{
  "d_model": 256,
  "n_experts": 128,
  "d_expert": 64,
  "vocab_size": 10016,
  "norm_eps": 1e-06,
  "positions": "rope",
  "tie_embeddings": false,
  "init_std_o": 0.00558,
  "optimizer": "muon_variant",
  "grad_clip": 2.0
}
Below are experts of layer 9 (counted from 0) of a mixture-of-experts language model. Rows are named router (the router's row for the expert), gate (a neuron's input weights, with its number), up (a neuron's input weights, with its number) and show model dimensions 0-255. Each number is 128 + 24 x the weight over its row's rms, rounded and kept within 0 to 255.
After each expert's rows: a language model's description of what the expert responds to. This comes from a sample of Wikipedia text that the model never trained on.

# expert 60
router [155 127  85 109 153 113 131 161  69 133 156 120 131 158  86  89 133 101 108 158 173  92 163 122 148 124 125  78 139 154  79 176 103 116  96 109 118 133 117 119 145 130 153  91 136 116 146  92 133 129 141 172 137 148 133 124 106 132 142 102 134 134  89 127 138 116 122  91 174 125 102 149 139 136 155 118  90 116 138 154 129 160 170  74 134 145 151  90 120 133 115 176 148 148 102 121  97 142 135 126 106 120 149 121 137 134 111 112 138 111 137  94  99 148 118 139 143 161  92 115 150  92  82  94 158 102 171  87 122 118 136 134 139 158 100 128 130 156 132 184  82  80 129 124 109  84 139  94 174 137 145 151  94 147 122 141  73 138 129 120 112 112 118 134 123 127 136 154 106 105 105 127 183 131 129 142  94 105 144 147 129 129 150 129  84  99 102 132 116 119 131 141 109 147 117 126 108 140 154 140  97 158 134 134 141 108 111 180 119 133 170 142 145 119 137  97 126 132 125 176 113 167 131 137 128 100 143 142 142  99 152 111 117 186 147 165 168 111 133 117 128 148 148 161 116 175 138 128 172 115 120 148 129 146 128 121]
gate0 [ 97 124 140 117 115 127 133 108 119 124 109 139  97 140 109 159 132 105 143 182 121 156 115 110 116  82 172  94 169 146 127 123  70 140 135 150 137 122 143 129 108 120 138 128 135 139 138 150 163 125 156 117 139  85 166 134 106 130 148 113 109  93 100 137 119 124 131 148 174 184 112 136  96 127 108  98  99 163 152  94 156 104 131  97 122 138  82 171 141 112 155 127 140 123 106  95 116 123 148 140 139 122 142 112 157 115 138 122 127 150 103  94 134 159 128  60 130 151 135  67 100  74 164 123 110 127 127  88 132 125 117 118 112 116  95 115 141 127 132 103 128 129 154 145 102 133 133 110 155 106 138 136  77 133 128 108 136  96  97 137 135 165  90 149 115 112 155 157 109 129 135 135 110 103 120  73 125 127 131 138 100 143  88  98 147 129 140 126 103  95 123  84 151 114  81 152 161 108  99  81  98 122 150 111 117 104 103 153 145 134 139 169 124 127 129 130 146 122 149  78  84 141 112 129 111 120  77 163  96 118 106 135 102 149 186 125 150 136 160  95  94 162 159 146 120 164 125 155  81 168 132 140 137 159 135 131]
up0 [143  84 170 133  96 119 123  79 114 114 134  76 122 131 116 133 117 130 101  97 113 116 151 121 132 148 131 138 135 106 101 108 119 122 151 113 124  73  99 115  93 147 145 123 130 115 101 129 114 104 116 166 120 173  87 109 118 159  49 143 158 152 124 174 118 116 123 129 136 163 180  52 152 129 147 159 135 130 124  90 124 112 147 153 138 135  60 149 106  99 145 142  94 143 162  70 113 101 107 143  89 125 137  95  77 139 142 111 130 126 132 183  91  99 150 127 155 117 116 121 126  92 132 125 126 138 157 147 102 134 159  69  94  88 130 156 123 110 163 151 102 107 104 118 153 132 134 144  98 166 139 151 159 136  66 104 110 113 129 114 154 123 140 146 111 101 138 152 150 121 110 116 117 113 187 174 108 142 126 128 112 124 132 164 156 145 129 118 100 115 137 165 129 149 122 142 118 133 146 150 135 146 136 149 108 152 122 154 122 116 121 125  98 147 121 139 118 137 132 139 168 123 123 143 122 109 106 174 126 142 155 164 100 138 102 111 134 136 120 120 138 137 139 185 123 139 134 169 100 145 145 106 128 149 119 106]
Nationality or ethnic adjectives and first cells in demographic or election tables, e.g. Native American, Indian National Congress, United States.

# expert 29
router [127 143  89 113 131  96 120 136 117 141 153 127 134 162 130 107 151  83 120 136 154 113 170 150 182 131 131  76 139 105 139 153 119 146 119 119 110 136 104 123 105 161 118 129 118 118 159 135 121  95 133 127 122 143  98 114  87 110 133  98 114  94  82 109 123 108 132 112 173 136  81 127 134 145 170  80  96 123 109 135 110 176 141 108 112 145 132 110 141 141  79 170 160 122 102 123 102 139 167 152  98 164 118 137  94 154 151 109 176  90 209  66 124 122 140 120 137 169 145 158 101 101  94  91 147 130 153 104 181 106 167 166 147 125 123 128 107 149 137 161 131 126 152 114 131 116 110 111 113 106 124 157 103 156 143 163  93 129 105 129 152 112 133 134 142 107 107 150 114  90 117 144 149 122 137 141 120 111 127 133 133 141 152  69 125  97 124 115  97 129 142 155 124 119 135  81 137 124 178 121 124 125 145 162 123 130 113 136 137 147 118 136 145 133 122 121 155 117 130 169 174 156 147 103 188  93 138 184 110 129 170 104 115 126 149 147 169 123 118 117 130  97 117 145 134 148 164 129 153 113 120 128 142 149 115 161]
gate0 [120 111 151  99  97 161 130 145 161 149 153  89 101  86 108 122 124 159 124 163 118 119 130 123 142 155 150 116 173 147 129 130 162 139  90 142 124 161 148 123 115 100 112 129 124 123 135 147 121 140 125  90 143 163 152 131 130 119 146 121 126 138  54 127 150 128 126 109 177  95 129 158 138 122  83 134 116 179 128 125 130 129 130 113 131 116 186  72 107 135 147 117 140 139 121 101 132 136 160 154 138 176 147 146 185 121 137  85 126  90 131 161  96 122 104  68 136 115 131 128 142 112 137 148 112 139 151 136 153 130 117 172 117 127 160 129 152 168 125 140 115  87 104 126 113 112 124 136 139 141 145 174 165 128  74 166 116 123 130 114  75 115 143  83  79  91 121 118 142 168 145 129 109 130 116 109 138 124  98 138 154 122 111 113 100 167 157 141 114 130 144 145 121 124 101  92 134 143  94 141 115 120 112 141 167 144 114 108 165  63 134 145 175 122 146 114 102 157 125  86 130 119  97 140 156 147 133 132  87 123 154 112 108 122 105  79 155 141 119 158 139  90 136 121 148 140 145 162 159 120 119 166 140 106 173 164]
up0 [156  94 156 166 122 129 143 140 149  99 134  97 105 147 130 169 145  79 125 129 121 151 136 113  83 132 119 117 135 122 139 152 120 192  92 109 158 151 158 116 124 119 148 183 139 117 115 111 112 141 112 112 134 140 155 141  82 149 121 200 145 157 112 112 118  85 135 117 144 153 106 132 140 161 128 126  92 111 109 122 111 148 122  96 136 146 120 138 117 146 143 143 112 181 180 113  75 110 175 105 116 144 141  99 181 152 130 106 161 160 187 155 114 110 117 102 136 158  90 138  99 130 149 139 130 159 130 136 105 146 125 133 154 131 148  77 104 141 157 133 115 163 124 112 128 126 157 102 127 134 132  90  94 136 131 155 138 124 156 147 157 154 105 160 188 167 118  98 125 158 118 150 139 113 111 107 110 124 143  85 157 129 112 116 130 114 154 156 125 114 153 135 113 110  63 133 175 128 144 116 125 127 134 106 131 108 110 151 126 127 161 130 135 143  95 110 116 118 142 126 151 136 118 126 125 104 148 119 183 149 119 131 111 126 139 135 108  84  94 153 121 175 134  89  78 148 159 162 108 150 127 153 154 141 108 170]
Table cell separators that directly follow a person's name in results or credits tables, as in drivers, fighters, candidates, composers.

# expert 59
router [165 155 102 140 117  90 104 151 112 101 158 126 160 152 119 109 122  85 109 126 138 129 142 172 173 101 166 129 124 136  71 141 149 130  97 122  98 158  98 118 148 142 113  61 159 109 133 136 171 122 181 135 163 142 106 125 122  70 117 116 124 108 150  71 120 156 116 121 177 132  99 144 119 108 133 100  89 119 130 127 143 180 147 163  93 134 133 140  90 140  89 138 165 173  89 120 147 163 166 108  69 149 110 126 140 138 160  75 115 120 127 111  99 110  76 154 158 162 116 148  99 137 117 144 155 117 135 116 131 121 123 124 119 146 164 166 114 118  99 112 134 146 145 135 144 148 150 113 109 117 140 132  89 163 114 148 134 136 143 102 100  93 129 117 139 127 124 190 130 102  95  87 139 153 149 140 172  90  81 150 156 160 113  96 140 137 111 129  81 104 121 117 121  96 123 133 120 104 138 118 127 154 122 120 130 112 158 127 151 133 127 101 126  87 132 123 136 142 138 113 118 154 120 125 186 114 136 121 150 141 152 110 102 112 118 135 142 120 101 135 138 116 113 143  94 167 141 120 133 136 125 135 129 159 150 102]
gate0 [129 102 123 131 111 150 112  98 119 123 162 103 161 124  95 153 132  85 120 161 115  96 135 158 176 137 158 168 154 148 117 137  87 117 106 131 114 138 152 114 114 141 122 105 172 134 119 164 146 192 102 177 113  93 125 141 112 119  90  81 157 140 148 139 130 174 142 163 104 132 164 123 127 114 101 185 119  96 155 134 197 171 119 164 112 133 140 127 117 171 151 119 141 105 147 129 137 145  70 128 115 126 106 112 137 118 102 135 137 135 152  97 144 137 109 142 116 100 130 150 148 120 153 129  89 144 115 150 109 100 105 127 127 123 119 131 113 118 133  98 109 132 108 166  99 123 140 104 103 110 120 160 111 111 100 125 110 144  94 139 108 101 123 110 153  99 158 169 158 139  96 121 129 123 187 132  96 127 122 133 135  92  90 107 142  95 158  97 162 149 102  85 106 128 119 147 150 105 132 123 124 126 167  92 167 152  92 174 134 130 108  86 104 123 155 133 161 172 120 139 138 133 113 144 134 140 153 124 109 124 125 174  98 122 134  90 143 138  93  88 133 160 107 149  97 142 149 145  98 165 101 121 126 148 148 145]
up0 [108 178 167 173 123 157 140 164 113 165 149 139 119 111 122 130 130 157 149 117 109 134 141 138 152 121 133 141 138 128 152 175 145 140 119 139 126 143 159 123  74 163 163 106  89 171  70 143  83 174  97 157 129 160  99 143 125 140 118 158 151  72 125 139 146 117 102  98 156 154 127 117 106  86 133 176 102 103  67 117 149 136 110 135 133 183 147 120 145 137 165 123 151 134 126 162 121 130 127 121 111 138 113  90 158  96 160 122 112 143  89 154 137 137 139 126 145 145  89 151 130 116 145 115 126 141  98 118 117 151 139 131 101 149  95 111 116 140 153 175 131 148 103 151  83 127 123  99 143 124 156 144  82 102 111 155 129 122  97 134 122 115 127 108 121 161 125 119 126 144 119 167 133 132 111 134  74 140 152 163 182 121  86 102 100 115 124 157 132 135 117  90 117 126 115  75 200 162 136 113 124 130 150 140 130 150 105 180 131 151  94 153  97 104 146 124 139 145 134 155 161 146 176  93 149 119 122 147 119 138 130 153 155 138 109 146 127 119 141 142 134 130 158  97 126 140 163 125 128 118 114 123 118 171 141 137]
Word-internal pieces ending in i, like di, ri, si, ti, in soldiers, explosives, sacrifice, terrible, negotiations.

# expert 0
router [ 91 148 105 108 129 116 138 132 108 142 139 105 156 133 117 101 126  88 109 156 158  77 130 131 144 132 134  87 138  86 127 155 118 135  97 107  99 133  99  69 140 138 129 138 115  84 167 113 119 100 157 117 145 153  88 112 137 142 125 125 160 111 126 108 138 109 136 112 178  90 101 167 175 117 152  93  94 105 123 108 106 175 136 145  93 124 122 124 141 150  91 132 155 125  63 110 146  94 171 134  84 155 124 139 144 128 144 107 146 103 172 104 126 138 140 136 115 152 109 158 108 110  81 124 165  79 137  81 156 109 128 150 147 132 157 114 101 136 121 173  84 123 138 113 166 138 106 143 124 109 141 152 130 161 149 138 133 132  83 124 144  83 140 120 150 119  82 146 118 111 108 138 143 126 134 182 162 132 100 175 129 120 149 110 142  91  98 136 123 133 134 129 131  93 123 109 124 112 175 125 106 143 150 141 142 124 135 166 135 169 163 105  95 141 106 133 136 124 128 154 110 170 140 117 134  98 189 163 148 113 173 123 106 147 163 145 133 123 142 116 158 155 117 140 132 136 152 104 138 159 128 125 157 167 118 117]
gate0 [167  96 111 120 144 165 117 120 189 102 124 126  97 116 165 149 141  87 128 119 117 123 104 143 182 139 148 133 154 100  98 174 150 146 143 126 127 117 128 124 154 103 158 115 133 100 121 112  76 127  75  90 106 167 172 151 110 138 165  78 157 168 180 135 129 111 158 133 125 129 146 147 139  92 150 144 154  89 118 161 135 146 143 117 142 121 113 144 123 153 120 133 134 161 126 143 101 135 124 167 118 124 125 165 156 150 104  90 122 122 153 157 141 124 118 135 133 122 134  83 107 158 139 156 140  88 115 134 104 107 128 121 160 157  98 167 109 107 103 133  86 152 126 126 117 159 114 105 146 131 146 116 144 121 182 165 167 105 101 156 124 127 128 118 123 108 129 116 118 138 112 125 143 138 141 117 117 150 101 111  88  86 143 167 141 110 130 133 137 116 131 113 134 148 127 133 138 170 126 120 134 142 168  76 133 133 146 140 120 148 127 166 115 113  96 187 155 144 149 173 118  85 137 110 147 108 132 121 151 117 114  86 152 117  74 111 115 136 103 109 117 130 191 120 137 166 136 113 133 106 105 127  55 164 109 100]
up0 [127  91 142 191 155 158 133 112 158 116 146 127 130 127 100 133 179 118 132 128 148  85 176 113  97  72 109 129 108 121 143 135 119 117 126 152 126 107 148 135 106 159  84 174 133 159 140 113 166 147 153 110 102 133  94 180  66 119 133 149 111  99 132 127 111 146  90 144 128 155 164  95 142 125  67 129 143 181 118 117 123 128 132 102 131  99 154 141 104 145 115 134 122 168 154 132 125 100 136 140 128 140 137 110 133  83 154 189 140 126  44 133 126 156  90 121 114 107 113 123 138 150  73 136 139 186 109 136 145 138 136 107 131 142 164 173 118 143 102 112 131 137 160 114 101  94 159 128 110  90 171 144 103  84 117 115 137 127 133 127  84 138 142 133 120 108 143 108 124 148 161 143 171  90 119 119 120 121 145 134 150 147 135 109 133 161 126 163 143 142 125 169 144 125  92 141 131 117 157 132 121 120 131 161  78 144 101 120 124 145 130 181 139 147 149 124 126 173 112 148 156 142 130 146 119 105 129 181 133 127 125 146 130 117 149  89 137 115 148 105 130 147 120 116 119 137 109 162 162  94 132 133 138 138 141 151]
Opening pipe of a table row or header and section-heading equals signs, e.g. rows in standings, election, listing tables.

# expert 55
router [ 95 104 113  93 112 101 133 132 146 119 185 132 169 133  89  81 122  59  76 154 145 101 153 181 176 114 163  89 152 108 111 151 138 129 108  98 114 106 109 116 137 134 135  77 121 124 145 144 135 119 135 150 152 135  73 150  90 125 125 106 154 111 146 127 146 129 101 126 152 133 103 138 135  98 134 113 108  99 103 155 138 173 122 147 119 121 127 112 136 135 100 122 151 164 134 149 152 143 120 108 122 139 113 142 127 132 162 137 142  84 130 117 107 153 114 135 147 138 147 133 130 100 124 125 167 130 167  78 136 108 172 116 113 134 138 133 127 128 144 180 136 124 141 133 136 121 129 116 150 115 121 141 106 147 158 136 135 155 145 109 132 103 132 119 157  91 118 166 115 102 117  97 182 134 118 160 172  94  97 130 139 164 155 118  76  74 116 124 123 127 123 154 108  98 119 120 123 118 178  98  88 147 148 120 141  99 148 139 156 140 149 122  94 113 128  85 149 112 109 175 162 128 112 106 164  90 167 171 135 129 140 132  90 124 145 135 167 111 153 122 148  94 122 147  68 178 158 118 154 124 135 133 108 140 140 150]
gate0 [164 111 139 184 134 137 120 142 111 154 130 143 161 116 123 132 136 121 123 146 139 118 148 117 145 108 133  98  98  98 147 107 116 157  97 127 162 118 121 146 113  92 111 153 115 114 165  98 150 194 168 119 145 129 128 142 166 151 122 114  99 152 158 134 133 186 118 177 124 119 134 161 131  83  85 176  97  78 127 118 164 131 140 163 117  86 113 165 125 127 118 117 166 121 170 147 152 111 116 134 131 138 112 144 104 174 130 146 137 138 143 121 103 180 111 157 149  99 102 130 129 134 119 158 151  97 143 157 142 130 166 180 140 134 117 149 101 155 116 149 106 102 109 125 102 149 148 122 119 129 132 120 103 129 128 147 139 131 129 120 153 104 137 129 128 115  76 138 145 108 115  69 146 128 113 138 153 153 151  96 124 100 128 126 133 106 129 189 127 152 122  88 138 128  72 122 125 106 121 111 109 178 127 160 140 126 139 123  77 138 123 116 181 131 125 133 142 129 129 145 129 102 108  72 181 107 134 127 146 161 139  67 146 138 124 114 106 155 121 152  88  99 125 142 123  79 158 120 132 143 103 158 147  84  88 124]
up0 [ 87 140 104  96 158 114  89  97 124 133 136 124 111  50 130 119 172 139 107 179 132 133 142  86 109 113 122 133 145 110 139 154 165  98 145  99  97 108  94 144 113 131  97  74 101 113 138 145 106 125 150 158 161 177 105 109 139  96 126 153 145 117 126 111 105 105 114 102 110  93 183 152 155 101 170 182  60 141 127 112 140 150 158 130 124 120 117  99 129  97 123 112 144 164 166 137 115 130 144 101 126  97 146 161 105 141 139 147 134 117 177 114 160 135 127 134 135 108 126 132 118 142 116 118 173 120 150 129 180 117  87 112 106 112 123  68 148 134  98 142 126 126 143 135 122 140 111 142 141 125 151 111 125  99 126 145 128 120 130 149 126 153 142 130 120 126 130 160 106 124 125 145 130 111 138 160 176  82 119 118 101 135  62 120 124 111 156 129 126 151 181 108 113 154 113 129 118 121 144 135 142 149 124 145 156  72 110 119 183 142 154 117 148 114 102 138 106 142 131 111 163 150 117  94 122 167 107 112 126 171  85 121 108 119 131 148 121 144 129 150 163 149 132 127 162 174 118 150 142 104 133 156  97 134 149 170]
Capitals and acronym pieces, often country or organization codes in parentheses, such as (NED), (POL), DNPQ, RPG, USA.

# expert 49
router [145 154 115 130  91 132 159 134 138 121 162  88 138 144 116 107 130  88 150 158 117 115 170 160 142 106 135 112 130 138 119 126 140 133  81 138 116 159 100 106 118 164  96  76 109  97 171 110 165  77 134 145 144 162  92 136  99 103  86 100 152 123 109  98 113  92 155 145 146 127 120 138 140 121 135 129 103  95 111 154 107 168 166 135 121 149 133 106 112 149 126 138 149 156  81 158 117 124 143 122 109 170  90 125 104 123 168 145 121 140 148 114 101  92  78 137 138 150 145 153 117 113 125 109 146 122 157  70 168 116 166 137 126 137 169 137 111 112  87 156 102 119 138 123 163 128 121 150 113 129 155 162  98 166 136 146  82 169 140 134 112  96 147  72 142 154 106 159 126 111 116  89 146 141 136 120 116 122 135 133 127 138 175 115 119 125 138 166  93  92 111 130 125 121 137 138 119  97 129 112 101 158 140 160 142 104 165 135 132 149 146  93 109  98 160 120 155 119 152 168 124 162 110 103 126 136 124 143 189 104 144 131  99 102 128 122 141 115 134 109 149 112 147 150 120 220 137 101 157 136 130 143 139 134 143 137]
gate0 [130 140 112 129 101 157 110 108 107 158 142 121  97 135 121 128 157 137 128 146 101 141 151 133 156 142 139 120 172 165 101 130 162  98 105  90 142  98 174 126 138 130  81  84 168 157 113 146 168 152 138  96 127 111 183 105 115 147 103  86 154 128  63 136 134 107 141 182 133 125 133 139 155 180 111 119 120 120 108 122  94 155 151 128  93 108 133 153 113 119 147 140 138 135 112 141 138 148 137 129 109 169 120 154 114 111 128 103 129 136 126 119 103 102 129 108  87 130 110 107  78 117 127 113  90 136  99 157 121 135 152 114 186 166  97 146 131 125  98 132 167 140 155  95 103 150 127 135 106 121 131 103 128 142 152  94 120 134  82 109 151 120 141 114  92  92 146 153 137 100  95 115 128 138 130 164 125 146  78 100 139 144 117 160 106 117 147 139 105 104 111 139  80 131 128 138 139 111 102 123 175 117 135 138  84 129 145  43 137 136 161  87  81 179 107 124 137 122 118 159 158 151 138 127 113 123 169 140 127 107 141 111 129 116  97 105 158 133 148 133 129  88 156 114 124 112 123 125  96 136  99 150 176 146 154 155]
up0 [123 136 159 104 130 105 140 126  88 100  93 103 113 125 136 112 107 131 130 120 100 111  77 151 143 169 150 120 109 126 105 161 107 119 114 162 126 132 111 142 140 144 131 117 143 119 109 129 159  92 114 120  98 110 117 102 143 126 142  98 158 143 172 164 136 129 121 115 132 138 165 170  91 100 113 121 121 111 135 138 139 129 138 169 168 137 124 103 184  88 134 114 108  90 136 111 128  94 132 136 132 115 133 119 136 183  99 120 124 178 108 124 132  89 118 124 103 168 135 112 101 112 136 117 127 134 118 123 115  89 143 121 113 126  90 127 130 166 106 154 142 122 134 141 159 147 169 105  94 151 153 111 108 123 115 140 113 122 114  94 143  90 113 153 118 121 146  79 152 117 114 179  64 161 147  88 110 162 123 158 166 160 105 169 154  75 128 113 127 125  86 123 149 145 187 163 114  77  85 128 137 125 148  83 128 134 133 135 160 105 101 146 117 104  99 134 105 129 147 128 189 109 141  96 106 103 161 143 130 136 142 181  92 113 142  84  92  99 125 127 109 119 113 121 175 144 164 155 123 152 141 140 100 114 141 133]
Word endings of scientific and foreign terms, especially taxonomy suffixes in classification lists, such as Alphaproteobacter-ia, -idae, -aceae, Adeph-aga.

# expert 61
router [119 126 105 132  97 100 102 127 120  84 156 132 125 148 121 120 121  84 106 136 109 112 151 167 154 101 153 105 109 139  77 163 128 116 116 118  93 143  86 122 154 154 102  61 139 104 137 151 127 104 173 117 149 129  94 101 113  60 111 145 120 115 119 135 145 164  96 129 145 146  88 166 125 133 123 105  82 108 137 140 117 159 146 146  97 147 115 136 120 137 100 134 130 149 133 109 155 139 160 117  74 146 119 140 108 117 181 101 126 125 163  96 108 116  55 160 168 155 139 123 111 111 107 124 149  94 158 103 125 124 107 135 156 138 153 152 126 122  89 132 110 129 198 123 162 130 124 135 116 136 162 148  96 173 128 155 132 123 133 100 126 116 126 134 144 157 140 136 155 106  71 105 138 159 137 131 167 106  85 146 147 161 120 108 121 128 125 131  69 112 161 108 109 120 141 102  92 151 125 147 123 144 103 141 147  86 143 138 108 161 120 109 123 112 145 125 165 127 148 152 109 137 140 127 128 125 133 154 145 113 131  87 111 113 134 120 163 116 101 129 142 136 120 160 122 206 131  98 121 116 134 148 149 167 169 125]
gate0 [140 112 122 104 116 145 112 131 152 143  64  96 161 123 100 106 138 128 130  55 121 136 118 139 132 130 132 142 117 123  85 106 112 137 159 134 139 110 117  98 151 132 131 150 119 169 115 127 172 120 153 105 129 155 126 164 126 134 192 146  94 141 143 154 125 106 127 123 138  87 141 110 144 127 136 118 110 139 165  91 128 109 110 137 131 121 117  99  96  92  96 121 189 126 161  97 140 140 108 105 157 144 130 139 127 127 177 143 133 106 116  89 128 157 121 147 154 118 148 162 151 129 152  89 133  91 133 157 108 154 166 109 106  81 139 117 133 105 140 118  83 134 123 117  89 167 150 148 108 143 113 136 113 128 149 101 123 134 125 101 164 133 131 163 129 118  83 154  96 121 103 174  80 113 109 160 146 131 115 113 119 110 138 113 146 129 130 158 156 141 137 200 143 143 158 116 161  93 167 151 128  92 145  91 175 112 125 136 108 131 116 127 152  96 139 104 173 136 157  77 131 144  89 111 121  95 130 102 130  93 131 113 158 132 158 112 135 118 131 134 147 143 164 158 129 125 118 182  89  97 134 119 190 135 108 151]
up0 [130 146 114 130 122 138  98 141 136 110 148 127 110  76 108 129 121 122 146 129 123  88  90 133  72 120 111 118 162 174  83  95 121 164  96 121 103 125 127 120 140 133  99 121 167 132 124 137 141 144 114 127 110 143 125  97 111 174 142 140 139 143 143 115 139 151 123 103 109 131 120 115 109 121  92 145 138 132 146 136 133 155 185 130 108 173 139  63  96 105 141 110 133 132 128 168 104 156 148 142 168 139 124 145 148 146 111 150 190 147 153 129 153 101 106 102  94 102  88 159 139 137 170 126  95 164  96 138 191 115 139  67 108 130 129 116 153 154 119 113  99 160 173 117 148 132 134 109 137 189 132 166 121 151 131 104 138 121 101 125 119 170 110 142  67  81 131  93 122 137 130 109 148 132 103 128 146 136 158 145  97 136 116  89 124 120  96 120  84 168 150 128 106  77  94 173  95 122 153 162 145 155 145 133 151 135 106 116 115 131 105 131 121 131 106 138 128 157 162 140 138  97 158 137 108 110 148 134 123 151 147 113  79  77 106 129 122 124 118 158 117  93 134 105 137 111 156 122 139 112 102  88 139 129 139 125]
Vowel or short syllable pieces inside non-English names and words, such as Sag-i-ada, Taras-i-us, Mar-ti-jn, Lamp-ang, Fortal-e-za.

# expert 25
router [122 172 109 120 130 126 125 142  86 123 142 127 132 139 121 107 132  94 126 159 145  81 134 149 168 128 128 104 163 115 135 125 130 121 111 108 103 125 118  94 145 159 127 125 107  77 172 111 125  98 143 115 145 139  96 110 114 139 118 109 135  94 133 111 137 109 120 131 190 101  85 129 163 138 154  97  97  92  96 120 117 176 148 128 107 123 127 112 151 132  85 163 142 121  86 105 146 117 141 147  80 149 145 133 141 118 141  96 173  95 160  73 124 136 128 118 126 148 121 162 113 123 105 101 180 102 137 101 161  90 132 160 149 133 150 116 112 129 129 169 102 133 145 103 166 131 103 133 130 106 143 135 130 161 146 173 131 128  98 147 148  94 125 123 163 128  91 165 114 117  99 122 154 118 134 157 169 141  99 173 132 136 169 110 121  68 104 130  99 140 117 130 118 115 152  88 129 144 181 141 108 152 138 148 121 122 114 147 140 183 156 115 126 107 118 128 139 113 125 155 149 163 156 104 139 103 152 174 166  97 189 105 101 152 160 143 142 117 135 111 165 157 113 154 145 135 158 112 133 155 126 153 173 157 104 131]
gate0 [138 154 132 128 113 127 131 146 134 114 156 179  94 115 133 104 131 122 138 165 154 158  86 118  97 139 120 119 195 147 102 114 102  98 135 147 105  97 116 165 132  93  70 125 127 108 120 141 110 113 129 145  82 137 129 147 143 173 169 110 133 147  93 128 117 141 133 132 108 121 119 118 132 114 124  71 164 127 110 125 142 129 154 113 127  81 104  84 120 163 117 109 130 145 113 116 136  94 125 137 172 113 119 137 138 116 155 113 118 124 170 193 142 122  96 121 122 110 132 116 119 129 100 155 106 151 125 117 121 150  97 131 150 151 127 159 121 147 128 175  96 117 128 104  97 130  99  60 172 106 126 147 169 120 168 109 118  98 131 132 137 140 145 141  91 111 140 141 153 160  87 156 144 120 158 120 138  80 131 152 123 149  90 136  91 165 139 149  84 133 146 142 106 112  84 153 160 109 133 134 190 139 142 160 126 139 123 148 121 151 125 117 128  83 116 107 133 163 175 120 160 123 119 108 141 120 168 105  97 145 126 141 155 134  93 130 150 145 128 142 136 143 157  69 126 128 160  70 156  86  94 138 137 133 117 151]
up0 [155 122  74 139 114 163 137 153 127 124 146 151 169 160 106 126 126 166 126 117 109 139 135 134 106 130 113 111 122  96 126 127 126 102 118 159  98 136 184 120 115 123 140 157 195 114 121 147 139 119 149 138 133 148 156 161 127 138 106 104 143 108 129 120 158 226  47 151 163 100 120 125  94 142 123 147 144 102 117 163 120  95 116  86 147 146 127 118 152 137 161 120 128 136  91  76 120 120 130 133 137 121 122  99 123 138 129 100 116 152 124 115 114  73 124 139 115 105 159 107 104  95 143  86  86 123 141 150 135 168 142 125  93 115 150 112 151 148 176  75 151 135 105 115 126 132 150 100  68 123 125 143 140 167 127 145 107 126 110 101 173 178 120 114 119 134 119 137  83  97 168  89 138  96 106 150 116  99 117 114 138 161 160 103 152 103 114  91 134 144 132 132 139 159 155 113 151 139 122 156 126 122 119 142 135 131 141 118 132 144 110 138  65 156 136  96 133 111 137 129 109  96 128 176  94 104 122 125  90 163 129 134 112 135 159 139 126 114 142 152 151 113 109 131 132 116 143 151 104 145 147 102 120 159 109 158]
Pipe that opens a table row after a line break, in competition records, chart lists and census tables; also section heading equals signs.

# expert 36
router [ 75 119 110 128 107  75 120 121 112  80 176 103 158 141 109  93 133 104 108 188 132 104 146 138 167 107 152 125 152 142 128 174 126 126  88  86 144 126 111 108 129 126  98  61 129 119 146 128 142  97 123 143 133 116  95 109 121 110  72  85 163 125  98 115 156 125 127 126 132 129  99 122 121  77 128 125  83 119 106 156 145 172 141 136 107 117 141 124 153 136 113 160 138 136 154 144 156 127 127 119 102 133 119 150 113 138 173 121 145  72 122 100 122 142 139 178 146 141 155 120 105  88 101 129 149 153 123  78 146  95 159 112 128 153 124 168 128 169 121 186 120 155 140 133 133 123 151 112 154 122 182 140 134 167 133 120 140 141 133 112 120 125 141 132 121 109  95 152 126 125  94  99 144 153 133 145 162 111  94 132 138 156 145 132  94  88 114 141  93  99 143 168  89  88 136 147 113 118 147  82 104 160 177 135 128 122 149 150 121 161 139 116 119 135 109  97 117 120 152 163 168 124 126 105 149 123 175 165 133 114 123 117 100 154 156 151 130  95 142 130 138 144 116 163 129 166 140 106 141 151 132 110 100 106 150 113]
gate0 [143 100 113 123 149 134 148 118 139 123 123 141 178 120 156 162 137 115 150 152 103 113 146  95 106 115 109 118 127  79  99 153 144 102 143 103  99 133 120 117 120  99 134  76 151 112 102 132 161 124 142 161 167 114 128 100 157 151 154 101 144 164 128 169 140 147 122 120 120 118 160 179 131 112 139 149 123 102 122 131 125 140 160 146 141 130 112 115 134 152 119 122 166 139 126 144 124 127 107 177 124 130 108  90 119 172 111 151 121 131 129 110 128  60 127 161 119 175 126 101 133 137 130 119 158 191 110 120 137 139 146 136 136 115 110 165 159 139 131 112 133 138 139 127 144  80 119 127 126 127 131 134 104 137  97 113 128 131  88 170  96 160 130 150 158 117  96 157 161 132 134 149 107  83 158 127 124 186 128  88 156 146 185 119 164 165  86 131 119 111 150  92 160 117  92 176 175 108 133 154  91 109 111 167 125 145 137 136 119 138 125 122 160 122 173 144 129 136  97 142  82 182 136 125 120  87 136 107 112 121 147 148 151 165  94 110 149  96 164 128  89 154 166 134 146 143 134 167 163 167 131 143 111 100 147 142]
up0 [113 144 134  95 172 104 108 105 157 133 113 139  99 131  92 146 111 131 161 115 115 113 142  86 104 141 129 136 115 171 138 112 116 122 172 131 106 160 155 154 149 139 119 123 104 163 130 144 115 188 107 133 115 150 176 106 116 101  82 118 136 131 103 149 168 147 136 129 158 106 123 121 113 127 118 161 143 112  88 109 104 124 108  96 166 169 137 150 133 122 185 138 139  92 132 154 130  91 130 196 119 124  99 103 147 126 109 120 138 137 144 161 110 108 138 156 161  97  87 177 104 140 112 183 139 120  77 119 140 150 124 100 157 131 118 143 149 165 135 119  90 137 156 110 153 152 127 155 116 124 153 118 126 130 141 136 114 142 141 121 108 149 135 138 131 137 135 124 126 141 101 150 128 160 100 121 133 179 188 137 130 139 109 124 161 111 155  94 114 109 111 162 139 150 120 114 123  75 139 132 119  93 137 151 169 140 142 125 119  92 107 119 117 133 125 158 130 113 113 117 160 131 124 119 115 162 118 112 177  89 118 132 158 152  99 209 132 142 137 127 124  96  71 136 115  77 103 176 148 139 123 164  98 107 158 125]
Degree, minute and second marks in coordinates, plus capital letters within codes and abbreviations like KEGG, AEC, UNII.